Experts of a small language model: 260M tokens.
Below are experts of layer 3 (counted from 0) of a mixture-of-experts language model. Rows are named router (the router's row for the expert), up (a neuron's input weights, with its number) and show model dimensions 0-127. Each number is 500 + 50 x the weight over its row's rms, rounded and kept within 0 to 999. Numbers have three digits each.
After each expert's rows: "comes after" lists some tokens at least twice as common just before its tokens as in all text; "gets" lists some tokens that make up at least twice as much of what it gets as of all text. This comes from a sample of Wikipedia text that the model never trained on. Tokens count by the router's weight.

# expert 0
router:535461534493507451470479660441505512466512488417477475497472501487459452431488425443561393528532493562512506529426580540334486512474499525504486460577496477514537468414502429393598547529508485517516497526521506577464552439510495518565468427470484514481534414563482497493526542506525585472490457545483447486514455554578676536551555426507501552488429491452519497468461439510561540562549
up0:480488471515534470443585484512490400467539440390536449496491512483488462511500492515418548510555526462503512540480472546503513469529439524467546454445510484464526577468488548427556440513480496493609521367530476578416519490517483594477555509455613525550519549545436527528583400465472433475593432488628450545533503517500499672560497477496499492407493475394515467513469553541441465497481
up1:442411465377466525556489405465569650548470659467486487525490469577466510505494401534516487483529435509467506439536540577534492522458524497503483483512488536486488488512473535410488402397480512419537562485471489527427489485501444552532490420475580499498445499532502598493500522558536523437512383512536516472511528455538473505455514587526429585513526576509507457537472477538562439398566
up2:533469518565425549437580486545410457537438585540467481453535453378515490480484398503478512456474502498426554473612491490511510527492600482497536568500521579550435576597530542416621574500603491470451554536515498502525523463543492531545436507581511454490486465535470523375500478544497492481418486557427421525453521590493502617502578470523498519480463466505506476497478457463579473483564
up3:564641522523494492456452529545519425504491546530502468410509496475530425537448576468512446527466529500502384513518533536494526481532486472593438511478539460493508492535390478544440515469518589474561579518538465598507548447474373505469426532479536514549408533515484587461476504463520503477418420500537385420398532473474499533437505577454523465442495437534540471505502573440525519418613
up4:538464502546596620491557515493512453460530559578486461504497459440473457539579516549565482457498488512531562413477373534531541504497539386462512514463471418589426545516491477473553509535486526532509451461487452489524550492523438505551476503443542524520582500465515558346520529495495463561460492417411421615450581525662479532501500510491495411519508550465550496516567440466472481469536
comes after: " the", " of", "a", ":", "an", " and"
gets: " C", " F", " T", " A", " D", " E"

# expert 87
router:431575478502528401527510456508505520495517427425417561509479473526502371531463499421529552436492527500310508537492553501505507519478521502535565507540437477430600528579507376514526617502491486518557460528472544526528508482547493559563461480473500443457492479434473560476498492490537453431514500524541484486619556572487505488542500445496470489417490603484507537492408437541424496493621
up0:387560538479510476409521472551546517564432457455549460508595499520565403510534631438569513412530547501537497501452575538500393431520576524467501439476486526384543492536466402478572424490471555457489509604486509475531473447586418525457534432526543453455513455512429491436432535552547549537456525513509546457421616511489498515536505492474561512497538520417488519509547552472433503480503
up1:570523531392533516460479501527579442534438622527531472617571568589357525540502485501514493590533389454448455486499568499500432502491575476535554511529472565478497511518518510488437496571477471553504513488446426516469467440505498476480384550469493433416491551520555476448493525533634523542522575486433373478552542498519540473515565480495408495447524510483550509524553566470564507498515
up2:409490432493533571423520524548530550493475499447451492522467419504515489453536542505583487523594501576493488490464483512605564261475495395472541495438464605428579533494511525535583498416577474454478429533489500468580503459561520478492434483536469515458551553482468487494508543448580441574540531509558500512552440462480520536465573561545447540529544571494503523483485501552553522514477
up3:501524568555495419502437492509443436460463481457473527460475504482490467458524475527514474534472555575491502546508548467424485506475432541541420627564487486551548473558523454476545516546446499591413518523496519426507593472504583571484556520572516430435489482492439378486577504480506382509523437524454488444440518619527505496559487601562466532477664534537536491625504522540521492493502
up4:468568518396582460492435465491563559524419537586415415505494449429388470510439535463500449431549455483510564550517531481449518536562543406511485486491528485520571530475468484480486427409523553507604475534532514505551518452550515481506492644545478511512538553495461580480482465544435532502508497512448460509588487615483504443523512487557409526445511548517519595565442528621516543417520
comes after: " the", " a", " and", " one", " The", " of"
gets: " first", " two", " other", " one", " all", " new"

# expert 40
router:448579524497500492569526544516462499618518550563537467506479487478464390448450494496476507507424575522507574491468594461535465513433369488448643445443492506527461504537560337486639474428564517493487528496469512519441460474505457551525468489427556515487526527563454521473468508513556542492482473444559452463517478477616509532619523477522494475505483528518504520511489640490451517575500
up0:507543473468495519548515428471503516477558422499481425485461513565411630502542557488505508557445531493483496476509447537488534493505510472451472461487511517619450481555418412526454521495375570494501430534538545537537478429562459511545486613454500394395451506489518515438536540620503535553457514455471495428414536410580510522399506438440554514584562553554535563532528546487505434507517
up1:529475422469484470562473500541465515546491385453571436566540545531491536592443405534544436565529525455564502545366510508514519537500483511473431538565505489516640478529453581509542510541569462399504482521529485498432470466539514510536610419500539557462556480525479398533462455498473503439553541555483528523480416533453570483598399505544540476459503380508462514476560546444502435464506
up2:488523575516490510524462585535471419447578570502572535468464574486451457515551501471410502511544489549569465580436505498570467446523501513512517637393494554592492521460579547469444454492579479590518460435403433512518597433483487501496445570482429482448471532499490422507487573466509453412585491495430456599563441563536474508525513409481507477530428533487464430523464520490517469512419
up3:510576525321527559520461467429591484527585478507408549548462484567541483527430524438481495458569488558505449479551484520560503532516526507442473498490400534465505446530461494529475421466604498452518544451507568470571382538500497492505419472523448455476568566517471616507536504547473488499481543405512530470405535493510543496437461517555406404445547481555516575493516544392468510514516
up4:454517513448552528521423532539519477591545447496581487501565396506616584549447460571604511442487463474586413476489558470578563553473479545533546552415478521492537429470512504452577529533533442518508475523538506446419460462487522532530508482410527480456483459479437392474559476467512550473421443582486568471419505511569486477445463520466468538556495377501537515572520555585497440523418
comes after: " ", "\n", " 0", ")", " 1", "%"
gets: " |", "|", ";", " -", ");"

# expert 6
router:438505512518558452490535510431442575547576468454484566536450458557445489390467480435534488557466571540435541601419537441412532552447482516536535449560433457527577418414535475432535528492574524533549461571453577547426402479582452557514448462471542511452551499458446368474520448544551487445450494497537477436464447558492562498534509460545483506483478570475560444482517562563474537513533
up0:547547549502523459489398581604493489436572530442611549454553493496499501477509673441470431434522479603414450534493539507524505522360482514521484535545447457498571444475490515399522487459498527469524527474460483574557574463541595463494530483503504507413432462490485517509558591441541477455452441471466493557461426502612450505428550467524480507517521530573481544472495433510462465514537
up1:523520526554562521492518520449483487487501407437418561594474531485489492402561532498535503544449484569520484613462422540406509517491573388476586597523489475454486520482555479534485477548580513570530557539502514516466567454424388516531415481443540447427467527482549468474518495566476442509511526459535451501434446540428437417437541456474537497557496559484505512525370554568510561608519
up2:491518532433437529539473536421596525516556350399509549499597369513342494492491522471539539563547456555464487461380531525486490534497552543543460503475440537534507514490458441453500486484465526496422568493486471449519513522526396584453469523557530536502525539467412496458465435481526509556446439479569507575405473454514527502509507476544459489438407478598446579552516517527471479514527
up3:481460536538496449434518515543402516506514513405512551530483503524515523561491513544533583459499548525466515525370559462563514552470582539486527459518415450533503557536508586508535477543541614577471519467537425535443447513517498570474450469475472459581497472490432488474539534596460469580485527538470534517612431501476514465518527575591579535378545450561530476469322495518454498502560
up4:536526531482536396558468558555545457494594549593466497517563481545434501415519567380448513488452521576540536585499455491513414491431526465460384504538432406512550506471549518600465465535506539489563478505551450402566582443470399551431520411482438487468486503468454505476485445525519552516537524470473497396462459483426506412425523493488547496541496547499499549590469448501526521486425
comes after: "–", ".", " 199", "0", "7", "9"
gets: "3", "1", "7", "2", "9", "4"

# expert 94
router:419504488538560461487537489416445561526578454473467553532462451553452486390461466441545475538451568535450516600422546465411521569446478488520511448546433438526575412414536484421539541487558514549543453560449572549429418472583453557522455461482553508444536486473447363476537433535560472436451484535530468449464457524526575511528501456546483525511446570476563454479526570566474538514536
up0:628517469521520493568510454452547455504619459496445498564496575529566439556541485541577447443367466546494518515515458548364484518471492570535562497460421525516549455473380528487507443437472456502598508494473496584516490524458486429460539485494493495479592556522521494498510529461559454533457466450504383410540506455525580538497460441623510492478486449595500488456563506498459500562551
up1:544403394505521508468485517512516518485565457402506582549470505487482505500522453491520487539548572493489520507405577537476570642545544475464469507492502512477441422466507512517531431445442474501479503486467470425435492539391451584540435571435420506397471496507495640484450507495493517460598520551501529518451420570554578472503424514537483562523594591436493442544506523511472538452585
up2:513507493495514480525410499507556515592505541481544481441496539525446475459366503489494503577436545590482513472444476478448610559484526462509472623517443508448493467586514503521546449536430564556519476480446544482561434552488466415464351449601469438498596565547563515544496463489571510480362574525474428513468566520488491444501481538582527457476524571499582426467511515491488518466475
up3:444501517506522489524489521507526477468513505492500522489402465499617518529523420505609532476444463545565427430507514553575510437444484527569460420456462492578530404379466462492520466524570510475563517500529540464519450522463537417480439473432553543455531427431452456544543438508483491447532588455474445399508509418520493450506515517369412560546406553510553555464495543614539516549443
up4:539500588604506491452538527564566506518544570520566485512541457542443505499508478532514450561567464564413474488516477545440537526516482456481568497461463500387524515493567483382515631466527472435542517555489424509491511509605489542600489549510513388528499546468457512456475450502491424388492575461327529514587473532436540500458546436506555516553534501500481552487474485549581550477479
comes after: "\n", " Mount", ":", "-", " \"", " a"
gets: " Sp", "-", "\n", "'s", " g", " Wh"

# expert 10
router:421444528509511465551615545490508511436521434461528475535485457495465554478460544526492434496509493544516532493496515462528501537492497400535492407496475551479498449529577436477505548442565487427491446513499478530495493612471498639342470509530544461493546433521487501381538458548527568498506557599524432470517392446524524506570470503529398440429529557496534519472415429509531508562630
up0:431504640574527568416522531473512526526486549608487516488509545587503504418392408389378518494532507522496499485529433490584479491477475469509435564420477484525514523545543555526540488544555519512496496581477399549596536433507464531522437416549510527552547411534529553505473531531510598498519480532430433541441507465410480465472459447510529502456524491456506407487604508440465490544501
up1:479576467465468511554565510543500558528544500578498566412451409508586530408451549460486489497523402589555482491538536405539539505567524497470439495411500432547564502542557507507491575515531468400506424519434587516584538544518572489476483579331443565534553502541536520468562461470552526474469555482442467469496443482463548451463520600482438470476444449450514577533562463500525500522502
up2:487496522453569558524481563463520400526532506530488511494496525363521462454495476452505487503600525613508550526508474500515463558426504492543449549586586649517498541477536398410444434414492509502499491570404516509584487405382479538500454406474476514506518513462519528542497467498552559612528602494525458467472441447551536530425466473538519540500483538556453571503440458451522495529537
up3:446607534517475493487595583504491543519526508524500460538537359471487592497579588417497567466544518456536448436486551535540470494469557473480434454494579519527465527435549428507468481513423514532497448555455490532557520524499489522458385501517482558449573528499493443522487442535485398576456444511426553463578479522452539418539562527531540395393465507522447398529545447484440589476484
up4:516516550505485500542497553545492518518622467492522514499684546499487462520453486453463498545514504549441387540573425528546597403480427442547402444442464562458513534551542491459461540475472504454435501492535486462576522491452443452454475502440486578554448345502407531524514595421496497531486476529547465518489465486556505530570487395551518444546499493449527486464432453560500549508544
comes after: "\n", "-", "\n ", " Born", " Country", " Location"
gets: "-", ":", "|", "\n", "=", " •"

# expert 49
router:449557580594507480458559482470486534444544499539424575454502497539504502438503499474516446489486593508420491548406589427425494437494422558457607502513479494547492456441601500473492577478580561537508456519437555531463348508555491537482476440529528500501588466515428463427436454509556490535426418550541486453453470480486564475562519503547433569474482509510512456399512581492524565515580
up0:545459486556461541527583411527598549525456415489469545573464495445517498542455582572566523486448523495537423478482506463431475468438400551539573427543544528488430567462501502484439477539512487517536461578479520518614448488576482532539481438544496444482525467507454509447434529470494444463498503536424470513556503523535492528518527509634442498445497601558397507393510599450613561491553
up1:461494622485449547564429503585493474514514472491509533473506423557534491435531557530620520603451529389478556606386547526457454504497472479554479424464545595514579459588574422529454471515557468442548572501485529469574488466555469528446477447538504466413567530516452521520500577496547511502466475493467562541491463409507463504417525436412452466449572567493532478491510492543515552571507
up2:490502531525596618529498519497545522431524523548538410524486508434566391479502495552518529528498545481565484395536586514466449594452487599605457510538511478512541436498428514477572601502499487507468508493449526449522467554523491442589551557506508535374539530487489466447431512489482440587458487557483491440456583436429581496495436466457462551584499503460467540448472580524399526437548
up3:499453384577515455495535412582501448491596473479551516501453456568577514508492477520562436416449520484540591428540454584476586447558570460509594425558385605527520513495496554487472517398443531498437571429463502531503510586422489494536442512546535489479476462460527529515468421509585553491535520490509493457483541464460488507544551527486466600476519539446385466466507537591486540472536
up4:571512494473451539470548487465447522429514460492459539523498431482451523526428424451564470445533452552494381483479511570515510580573496437535499533499470498550414536501425443448545522555540486564506556531519561468609502510542539552503419455533449505503602409425445564387487535497518493525576479462516539573467515459491453510514509406546589689470588537460513546563505504493505503481551
comes after: " |", " =", ")", "  ", "i", "a"
gets: "\n", " =", "\n ", "==", " .", " there"

# expert 92
router:463538498572572417482512526511479560553569461512410492588470444469511549441506509477549395521490531534474556542433478486442442512455479497480535417442409472520582404485517479432584503435498498509561483539415583541450517517531452518583456395533567433447644471466483475482462461498593446423401485487530467455469488507451545523532498442515501512434502534486574509477537473588513503610561
up0:572454491565537490466476502561481451552526488439419406464591511605471475497501437502547494547485531541462535487453474441505499450539592462459535409400417516402493502582480465543532577496468535650528502369449467422490515560453507565564454381473504472460618486498530449529470497533591474512502512528481449561523534536521485512464475504443442424412515577502488501473470465561518482523523
up1:517419504410567433566543562472439486536517527495436524537503459528454469557480534525481525517544535541555551479461450515423507482643464556455459498513529633472534532495503484451565577533515589474573428524481550543482480426483519494514456465460495361485594496488496434488508562423539476384552609466592493536508446456532464513446477528512446447557482508473482565474559492426549446538391
up2:403577481504527481542529592499453597515481541553485409432477435493452451529479568495512469496549580572420487502510524596448434556567464504475463433584519542444551511449430545478557525460575509529544468459408488545528500343524440455484452431511558406534505568574458481533394512446462393543506533423504478558465501532476454519470496530531562485505604473491473527441530480473467482447485
up3:521402466529599642515547516560538546503543463540490502500510432550473497557448522484540524488494416481371579475531564562491445544572532445465479479378418487554547498591540561500541464475477480499507539487495567526504451499439465472555485424475623510596572552509500494530540431471519509451482610471574537461517491510463528442504491540529464479450505429493515558531533383508559546395530
up4:460446476561432517507559586466520458493596548511472624540475482485548457490379501561529467518410449482467553487614488495508527490495441551466466445564560465510494457458469567448585510509463463488579591496517514468532513524523578533530537455475428490626495445439456538511535480524560581537513573564446459494525494576399555537551474437584395510468473603459461462479477522538531438442471
comes after: " a", " the", ",", " as", " and", " was"
gets: " f", " H", " h", " m", " a", " j"

# expert 62
router:479472562504570400554557495496480524507549546495494495596408451604510536374469545505620503539341598533419483578437551450461442483482456518515430417489482455517555427548529519399554483490482515531541420485501496537462478541534431521545453459515560534494520532495481387491506406565529510468470470433515455478468477450571566520543513453583496486488473464498491496504464499559451548520583
up0:465506491523480493527500499516477574476532483549567501501425512560469575392542489552545404539502497505473485513453431509500584432334466474557491479480581468624603566601457450508486559508454497562521440507469417506524528448538459435535465485453545527516480426484579534571448483554568547576532378446593439522530552455491526568484457469549519544517473523427533482471463494565429498450501
up1:600471497442526525540440525494511467431453435580503475421571489540525460446512513567534431590546426578416559404499494496527536543506528532537442549562464420550501492500476546500563521522553503523551547474465557594422359508488490612571430465593474514440408533488497479460484483473514481375552427473544434518447503456483476543528510542546596499477554532494505447536525485490427541422481
up2:404433448414509419461426536467518569594546587472437530472465463568509511470514488520561496480544497556499495486494440505538500476473463516479448495514411463503469605528456564474612554565487566532590571479470420511513513442489535435490474496534482533473424545504512569578455418423430545508569539493437491453541394484562520465539429544578556560393579523477546484514414529548528566512536
up3:443514550488502429535488584415481459470567419510493551472477569461526584396546519458452497442472505514494569486518487513514480524433562419504579500469507439527605546591436661441540510477528523439508474554501485601526471495523416504492532502527434445476406444422441487542485497549539459579493563492582470456476398472515560575572509463579462557524524408531489541485544495502466511514582
up4:408549473538522469496470461575550481465570493544544523475464539575499519472588625487364479439471451453507501581400485509569505458401418466426443456503468513611586540502481514430495481539495424534624510517555379514564523408501476469503439501500446550469489472517492492419439543482486415498481510450492530460462539426513462551528599495494459541510453443491426463483502509579460528519497
comes after: " |", "|", " s", "-", "ra", "″"
gets: " W", "w", " w", "W", " ", " t"

# expert 3
router:434470539523552470474534529522443539411529439464533550565510495500495420417497442446603477538476482517501541517440519513461521520475491462523499461477495472543536290499511484481545479388514502517519424481494551553467530516513475529545500453534525528428605457562481424496479536530508494484519584534536477462491495573561552577520520316513472571421342507442468522454525458504529506531552
up0:487433587470588475535539493464498454438479535562507478643531488465543447536473515524485511492514517511467514525508517538466556459522509451483426480453587479529545475422523482525557513519567478452556475558502501515471547509514519527502513572488533496369485513535626481485545478479509528570426488458528550460515410521445426506610483410396410515525453589466386475550396458514486572631571
up1:471487531519497414397372588482510411509451493581537473543452493439560583497613478468541529393525444498480481512471499534541501474472583491455496447529435557495532546475511571544501483432404607510604477462441521500493528495452437539499524524443530465470539369553491476502566405499541469428525559537500437482467510481534538522538484469573431550483552414452540520494423603524498499564468
up2:500468537587517439519482476583532596412494522474461474531552452439624558588507518517482422467502572508576480511545515500523524473523380448564433567501509576459516535509519434503567531431455501571561539476497428492501480489522440586344473541448358464456516501513604513498585484509474490471459441499522503520504530450524427571393487494538505516566463492484523439494500516496436420551478
up3:475486519500529457430539422452432479609583528514522540426522464449521467455400490588600538607439320515443440554517429616549543524486551545494487483490520484603492495566481500628475530494471485466495542436457485569493495509487475494447522527524470502491593465497424482486490509445511528543597463529475429493519518515520459496395515544477446422451529497591497477515507416530503451535516
up4:562551496541505453535437526540405568501409541515480497487460509477495557533469455454492446476529479519517496438569472397635460484554518566504489549459496518499478609471531456579495568511600469528535535466523503490488503544514485473397547482473453543451329568490494489470546530429474432534399457503580458620407532385500478503489481458514521427533525495564549502547389525508493491450515
comes after: " the", " a", " and", " to", " of", "'s"
gets: " c", " m", " p", " l", " d", " r"

# expert 41
router:462428519585472432425523520507448557583493516478506519560495464606393568510486415510536590466447598581510457511484513432485504512537476474532599458617490453503489476451475401461558541564512590467543496495429532541470461538478470544529536463492498454489554458379511478497412567541490450452513607515543456496593475521482552531561525479518495548540414457444597452481534462510490600536508
up0:519504455507412504500518564405578476488520494503462467553548491600466501396548493586478485500559562504527391476478613475495438444467504452561507466463391510467557562522528439520542575543523458520480554585524480503460600432518489580572510506522502471522580523482395562434465429490538414466522451459551513472591501496522541624558570504445514495436533445492520427574443426490496496535470
up1:508481489470468533475499493497478497592457559414481565531486481487435479441522534464550461519527605540531520418519413519560514443477529476547477446502423513600468502553412611442501448500564629537403583459456453585464485506540500613561541515531504578450522503529458553445523509562508443512526501504488444482547561493547526511518420373464545566479479642481445497518473569551488450438502
up2:438423500585522473524480535503457472487566476535386489484482488463447489444460495538431513479558474498453391478469535426444437556496534638460493523526486513450360518494535488411542580597490502524545534468541534498476501505445408538535522504498494484494519491472557474350584467370621468482434509491469500586542433471546496615529530524518546451484531522464480451477526523477441512570520
up3:563491493487457468499422473576423483488581508551456509594490490507446525532496544497527504458483536512575506513587435526469500523491532493496550414528564487469466528459660511518504473508562496511503409442501524656485525487517424570462435498585538412447613476468530533545454478451467455476572579397535501483496526522534497514525458607465477425459487521445453529478429458521567472368571
up4:425548474491555407440409528481519562577518600486541474535473464468499528512526587495439469481404460483470497466567520416468481525432471553548551438482483405531423411540483410551492487526445505543443479515555547521506512430561521504470465504503450576437533523422430446414473487580386557508526486518480486434514519570428489459560498560594543455537509513598536513520473370552563534533497
comes after: " |", ".", "\n", " in", ")", " 0"
gets: "\n", " |", "|", "-", " and", "="

# expert 19
router:418503501527559454484533499423449567528573460473477565533452457558453486387460467433549469554459567541452515607417544448406529568443469497519514440544435449530588414410534486421542528496564515541549459563456575546436419476584448552528456461484544508447536489470445383477537434539552476442452486523529476445467449539528571501524511451549482519513453568478574462482513564570469537501540
up0:487430496464469491511496491561511464494542468548513506507529354597481503496498477477428530523512495551513508587445487576377582526425456471464509541453421490462585504568519545501470518503507554578564480569438517565538490513480552526536381518513518483484449453444468519491484546539518570595499637483545448407523446530491495508400470551445360511526487394480493523419487573462532529559539
up1:582411462534517436448494470524517527480513511519604601552498456492407480529518516496416463454515576504518471457386593583511530533460504539539534465461482533485478524535494496535504537403555503584457545489490391538438590452526515475427452539425448450461530427478482484408551496510537524458414417502472586532489411516491532560535542547404449468506396525492474519438483562573470497601550
up2:545451527483556444600477590554496450453525523554419488499459486466481572413517571434487562520514469544491484489488487594478436565561435633467559506503530531487504521475642603436453487496561556511483591502511527527476466470511399540550548476463431548515568562444459437507461503518440380437406514562464473497496482513494464435555503517504470380483496534485526481470512537438451569457568
up3:512534574448450423516538513517474479517538500431538455527494479537513477525593474451508400466506457607504573465495514416476519510453460410489464425389517505476599556499500585462513523478503578546523516499541505452468549379510439523484469476604450587486520497511436512452414469410544548525505528487522503604490452462494580539406457573622537503515498505448433525544477599532543440495592
up4:483457464427511421457534542493458459492508503501521545485526546549445558516524455500542498524416468582496512617557489418404567427479410547550466539470478526461488499450590508473510482443581555536533508526496529500517455556659494504462513486433498516472532477452540371492589494579512475476446469434608593493536402546468441571486434551563590468505445531565495452434502486513589499504509
comes after: " in", " \"", " on", " of", " (", " from"
gets: " the", " a", "D", " D", " d", "s"

# expert 16
router:464517466496553479517525556434492476484508512515513475458533498559462447576469470472591403419437455520511496511477668517484563470457512505495629512509485509531530509521544364536658510388486454577505487506504485565521546580473493602415483496472495447464549432508495560465505471504496481511418438385536453496542516540538495484528407372507498494433463516476495514473457448538481575522532
up0:402496479521559508423445528536436497500497484574513559509487533480490467484444491492526582454437469503431446558482580423513584501515479491468519514487466519551643469500534456463524472435500454474489525454466456540505537564412658464473606414505546507620560485551458456547472502508552385565567547473523492550525483472573496571551505545567469527503569582435446410459467512486488420480457
up1:470456594547503649512510545520437435473455511529515481450489501505592451492481514401508359542500545584544493494432515512559533504575545508606503474525483541407512600555604488509397495441496493597468481503452536449533424511420517557443385487540478435523556456478480469555482546554539460520533540496483514484545483482540494408544457492513499534446515511517488485454482433519533546631558
up2:466521526468443510562438523469477528504517511501536445474528559543482539453553460508563442486483416482469491523479556570560485457535458564422442534522474507499472443499449512384508487448505449506475499515455459535493530535535441657590521517500582475415355484532469600529470431523496453429567481510438549553392531539511492492529563489486405578552477469458538432516505484593468590478639
up3:449507560505485550553471528409514539523538415495512548566485530539516514579538452466533461528543470453548536487362542471518547457486568535472474619442568496513560515536556458512553476463449361611495546458457489545439501517502522528550488468411500507449533488539442557428502431500466533516481504485624508444523524502395426446480403480538572479468418447479571539528440427594573519502537
up4:516528473540492492522393524591432478408485536490512479417503502499473510529553489496536461408520577654431525470574544492485473503391487475441446471452510547536469513564491516581505586485461511508469476416484553555487517415594413461561560482560560517527404455551497443452506458456411381484496500531579542527568560409478518529560542466500450418518485538531499444462524429556458509501531
comes after: " of", " in", " to", " for", " as", " with"
gets: " the", " a", " The", "'s", " an", " his"

# expert 80
router:429423601471532494493498562475480518454523514505514509494491480529475518425471518490571454520496465541477476537404519511421499564516453514509510414573497415627544453475561479426470604411502611549487473502473513563478546432536463604530504507438547419500528493533452401518580462548549546438491555567525448479451419514522672547534480414518483525524379523481460475486493487511464517458511
up0:510483362513549478476527497472445509598507534554559431481404520492438506618478492496452562438540563537532384473523532502527422462487511427524430514467513457558466456518501491494614584554492539526507479495479450491570431459420505417435554461462505647410467455575522508467443546448438515516486543497480479555521409574493521466562479464407518435507487563471488466577434467515454479543518
up1:512562510544506484583500429442456494489453546447454534471445505465426551506406482499476496589543529499571565416515545542382464517455447473562506529449533527574568570500573453561502449546421490540498488578493475453516524457509434570526461379456445471550461536598475430493457443509460527615430417479610517607507461467445446481528497496460474482551522486506600511539520455605501483518522
up2:539488412532524541509495611532470404528473435389505501500480528438515502463528501506489486459462444586520445524445557551419467436522514468488400560513574384415442581537555542517507481587435462492426454536452571602516469515491468484458443449513453514541495532496439467471523489464558521473404540516482483505511505560547562433567504462576537514400508555500488448651481463527560504568429
up3:522432530478483450544530530559436476419465550540389497447441490530454531501500525430434398533482511586483538612491449514504492482498457563411500461441457504502439561525536465510639541477409528555504518458468523479495528425523530530546435464404507423468511579548566516497502425568539506489518566500467529542531651562476463515433518578486532499547504580526467498431584477572438435571516
up4:498465554519462524578440460532542416413547491543564469557495491545513500484506525448520454522545516482403587486469539478519509546499429549558527486503497522598466617518498424517550534479491541655484547379524425450506483478522560570493476448508518528513409523500477444474438525423504568436465625536560468530406492511512511625501561499495484532449519535371503549506404534527454517454517
comes after: " |", ",", "-", " the", ":", " of"
gets: " S", " M", " K", " N", " V", " G"

# expert 57
router:456437526510553487529504536534479538422546525524559490385436515502513492431485634454517456392564470514431489506473550415452515528432464419481563530501463436548545524505552430478605495404504543553536499506476518501473544444502432496556455470358458445452518448401458512507508502566522490468484496415535490460535398595468575556543479498561367523585500507490503523524526557536473545496541
up0:466388547523534513522545502474440411567520493508530560523464531451626499514502544521477553410479533524481501571472487464455539512455541458413439519529538495513495563603565507535439462482519438502580557455477558521483454528525408492519406508498541562600589484469524495432395495372534531563514469567449501509532522427489501565443384443626463461507507485438555476466539488546565454516452
up1:556515463516527457470598520564542515458524545537483442522534383506518551514487419452455531491518506518337524412485543506504392530549496534489439482512580522590523514391524467518440427529506536452488554516530441394483412589482431478456439534465506549488516426477428543484397441576502465555511546489528545434519523556583499492469456434467512539474511560412519510536409450495511471598492
up2:509471487512534478500476548508523435455563604450553487481488544518536462572505550468581456502556464529527541431375549482496437472416511454442499516622493473431533483542544509390456588432469584527465533488421446429478494477428479391568545501450484503490514416532599529454516497491569493545474475502490522426469510491481497428549410513561456507541566442429639556465409477484467524537457
up3:404541466503478524471488506576545445590568590391506399530500389507515528488485428500442493416462522514510552548548417468515481450504456484454499503488491499661421423507490484512600517590466495464498566485516463600513508530517583502474445507485480552418544449490479484521498471528526550539576488504485419440484562486483614451523469545503427571537525570513456370559522519509506459433492
up4:523530426524480504467522523498524471443483481570390498589517429567602544522448547498477493548449498472447529490511542436465412458561496500479565502648487486549489508544613487517463444467521512439474518553542595499482597427456470466419541488540549542495514555392463437406582550468620546502511500518482544484510479488529539595456454437601529517597509497511507495375516516483538474520481
comes after: "\n", " ", "==", "%", "otes", "s"
gets: " |", "==", "===", "\n", " ==", "|"

# expert 5
router:424503502536557463492531500412453564537576468469472556542460451557473485389464466446544475551462559541450527599418536459411509569449465496521520448538432441526579411407529470422538536494562506544548468579453585542428416490595449554528455463474542516446532492473441374473533444537557470433451495531538466442469467529527581510525501459542481535501455572472575453472518571563472524500546
up0:502505549453459551490533427467442527582577476479489523474450495499508503507484645483525466543461531511479480437517624483394506558534535450481405444421422508512498544547539524505495567418489502427608470482488566501460565459518519503541426475428504537495543462474349460498517523431543507530565575514475425523501514475595449453524507379434497432469577503478492376470541484567547505489472
up1:489509477571604477442545555564367619424484525525475498535539533595527460471454512497469449552486493518494495601517495540509442467473508569552516452489401491502495476462559513512488518495464560527413431498558540596533561487518459502480515510568504490540538530539473496607469519414485523430450464489485385482449470562409599506492649536476484503539395571533470430488480420476444546500502
up2:601386489487476484583540409471575533498572481483571460515532540595550424508447460520487433533438460463499477475512332475457456504602517484528573451518459414547514475452550534518550596542544504451525453424493467526510547420513537545440475577458487531477463528464528513504487542506514460453369476407556500508496469487503565567568472487568520495527506494470480435517429521602471590534551
up3:494419416451533508491505496478532487495516520442374490426486460556513516386496529473489523487515490520441543486476543505453535495428551572443565519530469511486537548531496608424499469517533548558496628516370504443460546511488448479470429577577524619499536423608510526444499517540574436414443499401514531452533503494524514456501613620533490559528497501438506526535447517570438487509498
up4:533479507530505430446431630451493460531612502488433478570510525467565478480445499510459509494437472489479400548496528458531467546397442382528408514499526561478433456488634471516479499512466557553459600487524461495490550507392440507525450524542456578478454416442490531439465380546536453446543424527533422536500502472491470513516502518581534433465498529538516507483391409512486549454515
comes after: " |", " 6", " 18", "|", " 5", " 4"
gets: " ", "6", "5", ".", "0", "2"